{
  "num_hidden_layers": 11,
  "hidden_size": 160,
  "n_experts": 160,
  "experts_per_token": 8,
  "d_expert": 64,
  "d_shared_expert": 0,
  "hidden_act": "gelu",
  "moe_layers": [1, 2, 3, 4, 5, 6, 7, 8, 9, 10],
  "router_score": "softmax",
  "normalize_top_k": false,
  "routed_scale": 1.0,
  "balance_loss": 0.00876,
  "balance_bias": false,
  "n_groups": 8,
  "groups_per_token": 3,
  "init_std_router": 0.00608,
  "lr_router": 0.00262,
  "num_attention_heads": 4,
  "num_key_value_heads": 4,
  "head_dim": 64,
  "vocab_size": 8192,
  "norm": "rmsnorm",
  "norm_place": "pre",
  "norm_eps": 1e-05,
  "positions": "rope",
  "rope_theta": 10000.0,
  "rope_fraction": 1.0,
  "qk_norm": false,
  "attn_scale": 0.125,
  "tie_word_embeddings": false,
  "parallel_block": false,
  "init": "normal",
  "init_std_qkv": 0.0524,
  "init_std_o": 0.00883,
  "init_std_up": 0.0524,
  "init_std_down": 0.00625,
  "optimizer": "muon_variant",
  "learning_rate": 0.011,
  "lr_mult_down": 2.0,
  "lr_head": 0.0138,
  "warmup_steps": 200,
  "schedule": "wsd",
  "decay_fraction": 0.433,
  "decay_shape": "linear",
  "final_lr_fraction": 0.0,
  "batch_tokens": 65536,
  "max_seq_len": 512,
  "doc_mask": true,
  "train_tokens": 451400000,
  "max_steps": 6888,
  "dataset": "wikipedia_en"
}
Below are experts of layer 2 (counted from 0) of a mixture-of-experts language model. Rows are named router (the router's row for the expert) and show model dimensions 80-159. Each number is 200 + 20 x the weight over its row's rms, rounded and kept within 0 to 999.
After each expert's rows: a language model's description of what the expert responds to. This comes from a sample of Wikipedia text that the model never trained on.

# expert 25
router,226,209,173,180,227,221,154,220,209,204,222,214,171,189,208,234,199,241,186,185,217,205,242,223,171,185,206,214,204,206,201,212,185,185,176,216,207,187,191,202,170,191,196,233,219,187,196,196,189,201,184,208,236,186,203,216,178,217,186,205,206,205,207,181,194,232,201,208,173,220,179,209,203,207,172,186,176,166,193,181
It responds to: Endings of names and words, often US places and surnames, such as Leban-on, Kel-own-a, Bul-y-kin, Carolina, Jackson.

# expert 3
router,198,167,209,190,185,189,219,163,176,221,213,179,223,204,190,196,221,210,207,237,206,187,210,216,196,177,183,225,169,180,215,204,196,229,195,229,168,198,194,225,213,194,169,165,230,241,173,182,179,181,228,235,180,215,227,204,221,175,182,201,220,207,217,194,211,184,168,211,204,182,213,199,201,180,194,218,173,201,172,184
It responds to: Verbs and prepositions starting a clause, often after to or a comma, such as under, received, establish, seeks, remained.

# expert 46
router,204,171,217,195,184,193,219,163,180,221,218,194,221,203,187,197,220,207,214,236,206,191,204,216,197,179,181,234,165,176,219,212,195,223,197,232,170,195,192,223,215,196,170,169,226,247,170,181,187,182,229,237,174,222,226,199,217,187,182,203,227,203,212,191,212,185,163,209,204,183,212,200,196,180,195,216,168,198,179,181
It responds to: Table separators, dates, coordinate symbols, and capital word starts like Wal-king or Wal-k, in lists, tables and short clauses.

# expert 12
router,195,217,201,168,213,180,213,218,250,163,194,237,221,176,171,235,226,200,227,173,174,215,214,213,211,192,168,202,206,206,199,218,237,186,207,195,192,191,171,199,186,212,169,191,185,225,200,225,174,198,226,207,203,200,237,191,197,188,216,185,184,182,210,180,190,219,209,199,207,205,192,168,228,228,178,180,202,203,190,186
It responds to: Suffix pieces such as ment, ness, ard, ter ending nouns, plus consonant-heavy pieces inside names: impeach-ment, reassess-ment, Cinc-inn-ati.

# expert 13
router,202,170,211,192,188,194,218,164,178,222,223,187,219,203,183,193,228,206,208,234,200,190,202,219,202,177,180,225,169,176,224,216,203,226,191,230,173,193,188,224,221,190,172,173,228,241,165,182,179,172,231,233,177,219,227,207,225,183,179,200,222,205,214,193,215,181,171,212,205,183,205,198,202,181,190,217,169,201,179,186
It responds to: Space-led function words and opening stems of longer words in running prose, such as as, had, pos(sibility), res(ponsibility), Pe(aches).

# expert 31
router,182,220,209,205,203,197,186,199,208,174,187,225,177,196,203,228,212,206,194,209,200,219,206,238,207,234,170,176,186,203,215,210,239,199,221,173,208,169,178,212,164,209,200,212,149,181,217,236,202,208,199,217,213,200,195,206,232,197,190,180,174,193,169,187,161,223,205,247,206,194,192,202,210,207,146,168,170,204,197,170
It responds to: Consonant-cluster pieces inside or ending a word stem before a suffix, such as Rabene-ck, compone-nt-s, ent-hus-iasts, de-xt-erity.

# expert 61
router,203,210,208,188,169,172,185,200,175,181,229,183,205,218,190,189,200,187,222,195,158,226,222,207,220,197,223,215,205,184,183,245,220,221,167,189,178,186,200,204,217,229,192,195,206,206,242,159,199,217,199,174,187,225,233,228,220,216,165,179,231,215,230,196,197,168,182,201,221,157,190,206,175,188,238,188,169,220,167,161
It responds to: Single capital letters within acronyms, codes and initials, plus sentence-ending periods, such as L-LC, R-K3188, UN-C, S.B.H.

# expert 0
router,200,170,214,153,161,187,218,194,201,188,190,199,201,203,219,200,195,183,219,177,220,244,230,206,221,174,208,199,206,164,170,195,188,214,229,155,175,162,208,210,216,190,218,206,205,220,223,206,187,206,209,191,230,246,194,209,218,229,226,194,216,208,209,210,176,190,194,180,211,170,169,187,208,224,249,216,210,227,186,205
It responds to: Second pieces of capitalized names and words right after an initial capital letter, often in tables or lists: K-ate, K-ing, W-inter, G-ago.

# expert 5
router,202,158,214,191,186,195,214,162,180,217,216,188,218,212,195,193,225,206,210,236,202,184,210,220,205,179,189,228,170,175,216,210,196,222,198,230,171,192,194,224,214,189,174,170,230,243,169,178,185,179,231,229,176,223,224,203,222,183,182,204,221,208,210,184,216,189,172,210,203,186,211,197,194,183,201,219,167,199,178,184
It responds to: Function words and pronouns in running prose, such as in, had, which, he, The, plus word-initial pieces like rev, critic, conce.

# expert 47
router,221,230,217,238,208,211,216,184,164,189,186,180,216,184,198,216,233,174,168,225,226,181,229,150,194,208,228,145,259,196,195,173,242,215,175,215,196,190,206,176,219,195,199,183,217,179,196,194,185,206,205,210,201,169,223,171,204,192,178,205,185,169,208,176,192,224,185,235,189,177,215,186,226,197,188,221,180,212,198,209
It responds to: Pipe separators early in table rows, often right after a row number, year or first cell, as in episode lists and results tables.

# expert 37
router,196,165,211,189,190,193,213,162,179,217,220,191,223,205,177,194,220,210,208,237,208,191,204,216,207,177,181,228,163,183,221,215,195,223,196,225,171,188,190,225,221,199,176,173,227,239,169,183,179,187,227,234,180,220,233,214,222,184,183,206,223,212,222,197,208,190,174,209,210,185,208,187,195,184,199,221,171,198,181,186
It responds to: Capitalized name openings after commas or pipes, coordinate symbols, and numbers in tables, such as St, Kra(i), Baltimore, the decimal point in 3.0.

# expert 20
router,248,213,213,174,186,178,229,194,166,177,222,222,202,188,172,199,214,235,193,195,187,206,224,242,213,201,153,196,201,195,171,211,197,196,196,212,210,194,189,208,168,196,178,194,199,210,179,215,194,184,174,205,217,191,236,216,220,185,199,192,200,242,211,177,179,203,213,238,215,227,172,191,175,187,179,203,137,202,187,206
It responds to: Final pieces of surnames and proper-noun words such as Hol-man, Fr-ith, Smith, Championship, Air Force, Sunday Times.

# expert 6
router,171,179,179,194,220,174,147,190,224,209,200,247,240,212,163,181,210,193,182,233,208,197,218,204,202,195,220,215,186,197,242,215,192,204,202,204,192,214,196,218,201,175,175,172,192,210,167,229,213,190,246,205,184,206,206,232,201,217,212,186,215,197,207,165,235,218,192,208,199,219,194,176,202,235,174,200,194,157,200,211
It responds to: Middle or end pieces of foreign names and taxonomic terms, mostly after syllables like ti, ci, ni: Siluri-form-es, Princi-pa-l, Argenti-ne.

# expert 8
router,243,196,253,181,186,152,226,215,189,170,183,216,195,227,213,205,205,177,208,170,213,261,222,213,228,169,178,176,239,193,175,193,189,230,209,176,189,201,233,203,181,203,195,199,214,192,208,196,192,215,199,215,169,232,208,192,181,227,196,214,204,222,228,186,215,174,192,201,211,217,167,192,186,226,199,201,175,222,178,185
It responds to: Single vowel or short piece right after an initial consonant cluster in names, as in Bl-e-il, Gl-e-izes, Kl-e-ine, Bl-u-ray.

# expert 22
router,193,177,192,220,204,222,241,173,170,212,159,170,201,179,206,202,227,222,209,228,172,174,205,227,203,179,178,201,202,173,212,215,199,219,232,190,189,195,202,209,210,213,250,238,193,241,163,166,231,234,196,227,195,202,214,160,221,205,163,213,191,192,222,181,199,180,185,185,219,214,175,214,181,225,201,176,194,180,206,210
It responds to: Subject pronouns and connectives opening a clause, mainly and, he, she, it, they, which, often right after a comma or time phrase.

# expert 63
router,198,167,209,203,185,196,215,168,180,221,223,185,220,202,182,197,221,211,205,235,210,194,200,218,201,177,186,229,167,176,226,218,193,227,194,231,171,193,193,227,218,190,171,172,230,242,169,189,178,175,232,235,177,215,229,207,219,183,176,204,222,210,216,192,214,189,162,207,203,183,208,193,196,180,195,220,172,194,179,182
It responds to: Prepositions like in, on, with after commas, and closing parentheses in species authority citations, plus name and prefix starts like anti, inter, Ja.

# expert 7
router,206,216,187,155,178,213,196,199,189,192,190,158,245,212,182,184,167,196,202,195,211,204,227,179,199,168,215,230,210,199,164,213,176,172,200,226,199,227,157,225,212,205,207,192,234,191,205,222,175,198,182,201,201,210,226,207,182,219,203,246,215,187,208,187,189,239,212,197,197,233,177,219,219,206,243,194,195,217,199,206
It responds to: Short consonant-ending pieces completing a word right after its opening fragment, such as So-on, Un-der, Ga-n, tra-ced.

# expert 42
router,173,223,177,203,185,170,207,215,210,193,201,187,222,183,211,205,208,202,202,185,211,211,204,205,198,229,227,193,209,214,163,229,226,191,198,205,220,171,212,219,196,184,210,188,217,165,190,174,190,190,210,171,179,215,206,162,223,221,182,177,215,214,185,187,227,214,191,200,209,175,222,176,172,232,214,220,185,209,182,187
It responds to: Closing quotation marks, parentheses, brackets and final periods that end quoted phrases, titles or abbreviations: "better way", (EGY), (MOHRSS).

# expert 29
router,224,190,179,212,203,231,222,214,166,225,205,212,231,207,173,207,219,186,171,217,173,187,168,180,216,200,160,214,178,196,185,191,186,211,212,222,200,231,209,202,204,178,191,173,215,193,210,174,220,212,211,204,183,188,222,185,233,208,208,211,222,209,183,201,234,168,182,229,218,167,219,236,177,202,229,224,209,212,167,177
It responds to: Equals signs forming wiki section headings like ==See also== and ===Senate===, especially the closing or repeated ones after heading text.

# expert 59
router,180,227,191,212,207,220,232,190,180,199,227,169,189,230,182,218,216,190,203,218,194,174,213,166,184,180,190,188,211,211,198,206,215,213,204,221,184,193,203,196,178,198,194,175,196,199,189,184,180,192,214,181,209,196,218,175,174,160,178,232,206,190,234,186,161,226,180,239,180,184,225,176,200,180,221,235,187,237,242,222
It responds to: Pipes ending table rows or following last cells, coordinates, percentages or parentheses, often just before a line break.

# expert 33
router,212,168,185,179,188,225,197,196,176,224,197,229,220,199,197,185,184,189,229,227,167,184,168,230,167,193,221,205,180,193,236,175,194,233,227,215,173,183,224,180,202,174,183,198,195,199,210,181,214,208,206,212,187,201,213,198,201,191,186,171,216,203,180,175,211,179,187,178,202,195,232,184,220,170,237,215,235,214,236,180
It responds to: Double line breaks, especially right after an article title line like = Name =, plus openers such as History, After, Following.

# expert 1
router,175,196,197,182,189,226,196,167,220,170,195,207,189,180,191,175,193,208,209,222,190,221,218,203,224,189,175,199,203,197,184,234,167,231,218,198,191,174,198,211,222,224,236,195,172,213,196,234,188,175,198,172,228,212,194,220,228,222,199,180,209,193,233,190,194,258,205,219,197,209,190,169,209,229,211,189,242,226,213,206
It responds to: Inner syllables of foreign or compound proper names, mostly places and people, such as Stuy-ves-ant, Zah-eda-n, Khaza-r, Sey-che-llois.

# expert 35
router,203,165,207,190,188,187,215,166,177,218,224,190,224,212,184,198,223,211,210,236,208,190,204,223,197,171,185,226,167,179,217,216,198,222,202,227,171,195,192,217,216,194,175,169,229,236,168,184,185,178,226,233,173,218,225,204,225,189,180,197,224,204,215,193,210,184,161,213,208,180,208,195,196,184,194,219,171,196,174,178
It responds to: Articles and prepositions such as a, to, from, An, plus opening pieces of proper names like Sw(ami), Kar(nataka), Bil(aspur).

# expert 34
router,169,165,219,196,194,198,234,177,189,207,189,205,211,215,205,197,234,218,189,241,190,170,198,222,208,188,185,216,159,189,236,196,197,217,217,219,178,221,176,230,201,172,197,190,227,247,170,161,176,183,216,211,187,208,203,184,223,193,173,219,232,214,208,172,229,191,173,193,215,204,207,224,220,198,202,208,169,197,181,193
It responds to: Pronouns after verbs or prepositions, especially it in make it easier, plus that, which, them, him, her.

# expert 19
router,208,207,221,168,190,170,232,169,186,166,162,219,199,210,212,201,155,179,226,173,194,230,207,207,217,190,179,215,213,177,178,221,198,188,225,176,182,186,222,221,221,196,208,207,221,235,235,190,192,214,188,214,220,217,193,196,226,215,237,207,192,215,209,209,168,215,210,209,192,185,179,175,196,211,243,215,201,237,224,201
It responds to: Mid-word vowel-heavy pieces inside unusual names and Latin species terms, such as Migh-ty, Shk-uro, bat-hy-philus, Stepha-ni-e.

# expert 41
router,190,185,207,179,183,185,186,219,202,189,241,173,222,228,213,189,232,174,212,187,209,206,231,181,197,179,189,221,225,203,189,197,191,199,219,202,191,212,171,226,199,200,201,255,214,207,174,185,189,161,201,225,230,230,230,220,206,192,192,202,168,215,181,185,202,217,195,232,202,210,193,219,183,221,201,153,178,241,177,175
It responds to: Word pieces right after a lone capital letter in names, abbreviations and headings, such as L-omb-ardy, B-ang-ladesh, M-aj-or, RA-F.

# expert 50
router,197,165,212,191,193,198,217,163,178,220,222,193,222,206,187,195,221,211,206,240,208,189,206,219,205,180,182,230,168,173,219,213,201,228,202,229,171,190,193,221,218,195,173,173,228,245,169,182,181,177,224,234,174,215,226,202,220,185,177,202,219,207,218,193,213,186,161,209,205,182,213,194,202,179,196,219,171,194,177,180
It responds to: Whole words or first pieces starting a word in running text, such as a, there, new, lack, civil, decl-ine, and table years.

# expert 9
router,200,164,211,188,188,189,220,164,175,223,220,187,220,208,178,195,223,205,211,238,206,186,206,221,198,173,180,226,169,181,221,208,196,226,196,227,170,196,193,222,214,189,170,170,229,249,166,179,184,181,230,237,178,221,226,206,222,177,181,206,218,209,219,187,216,192,192,209,204,187,207,199,199,184,194,217,175,203,178,181
It responds to: Mostly prepositions, past-tense verbs and name starts in running text and tables, such as made, won, returned to, foreign, San.

# expert 62
router,213,186,179,203,200,200,191,176,215,179,217,177,227,170,192,154,195,181,182,190,183,212,218,218,222,179,204,222,204,194,215,234,179,223,208,204,195,213,168,227,230,185,175,221,207,230,186,219,180,166,228,187,189,210,232,208,194,201,202,235,224,214,213,206,210,227,185,215,192,218,193,221,219,216,223,172,193,208,208,215
It responds to: Inner pieces of chemical, scientific and foreign words, as in metho-x-y, sulphametho-x-azole, Dong-hy-eo-k, transnati-ona-l, nego-ti-ated.

# expert 58
router,200,169,210,192,188,197,219,161,180,214,223,190,221,210,189,194,220,209,212,236,204,187,206,218,201,178,184,234,154,179,220,217,194,228,200,231,172,193,196,220,215,192,174,169,229,243,174,182,184,181,234,240,174,212,228,198,224,184,178,206,226,205,219,195,219,188,166,211,207,183,206,192,195,184,201,218,168,198,178,179
It responds to: Sentence-ending periods, closing parentheses, table pipes and copulas like is, seem, are that end or link clauses.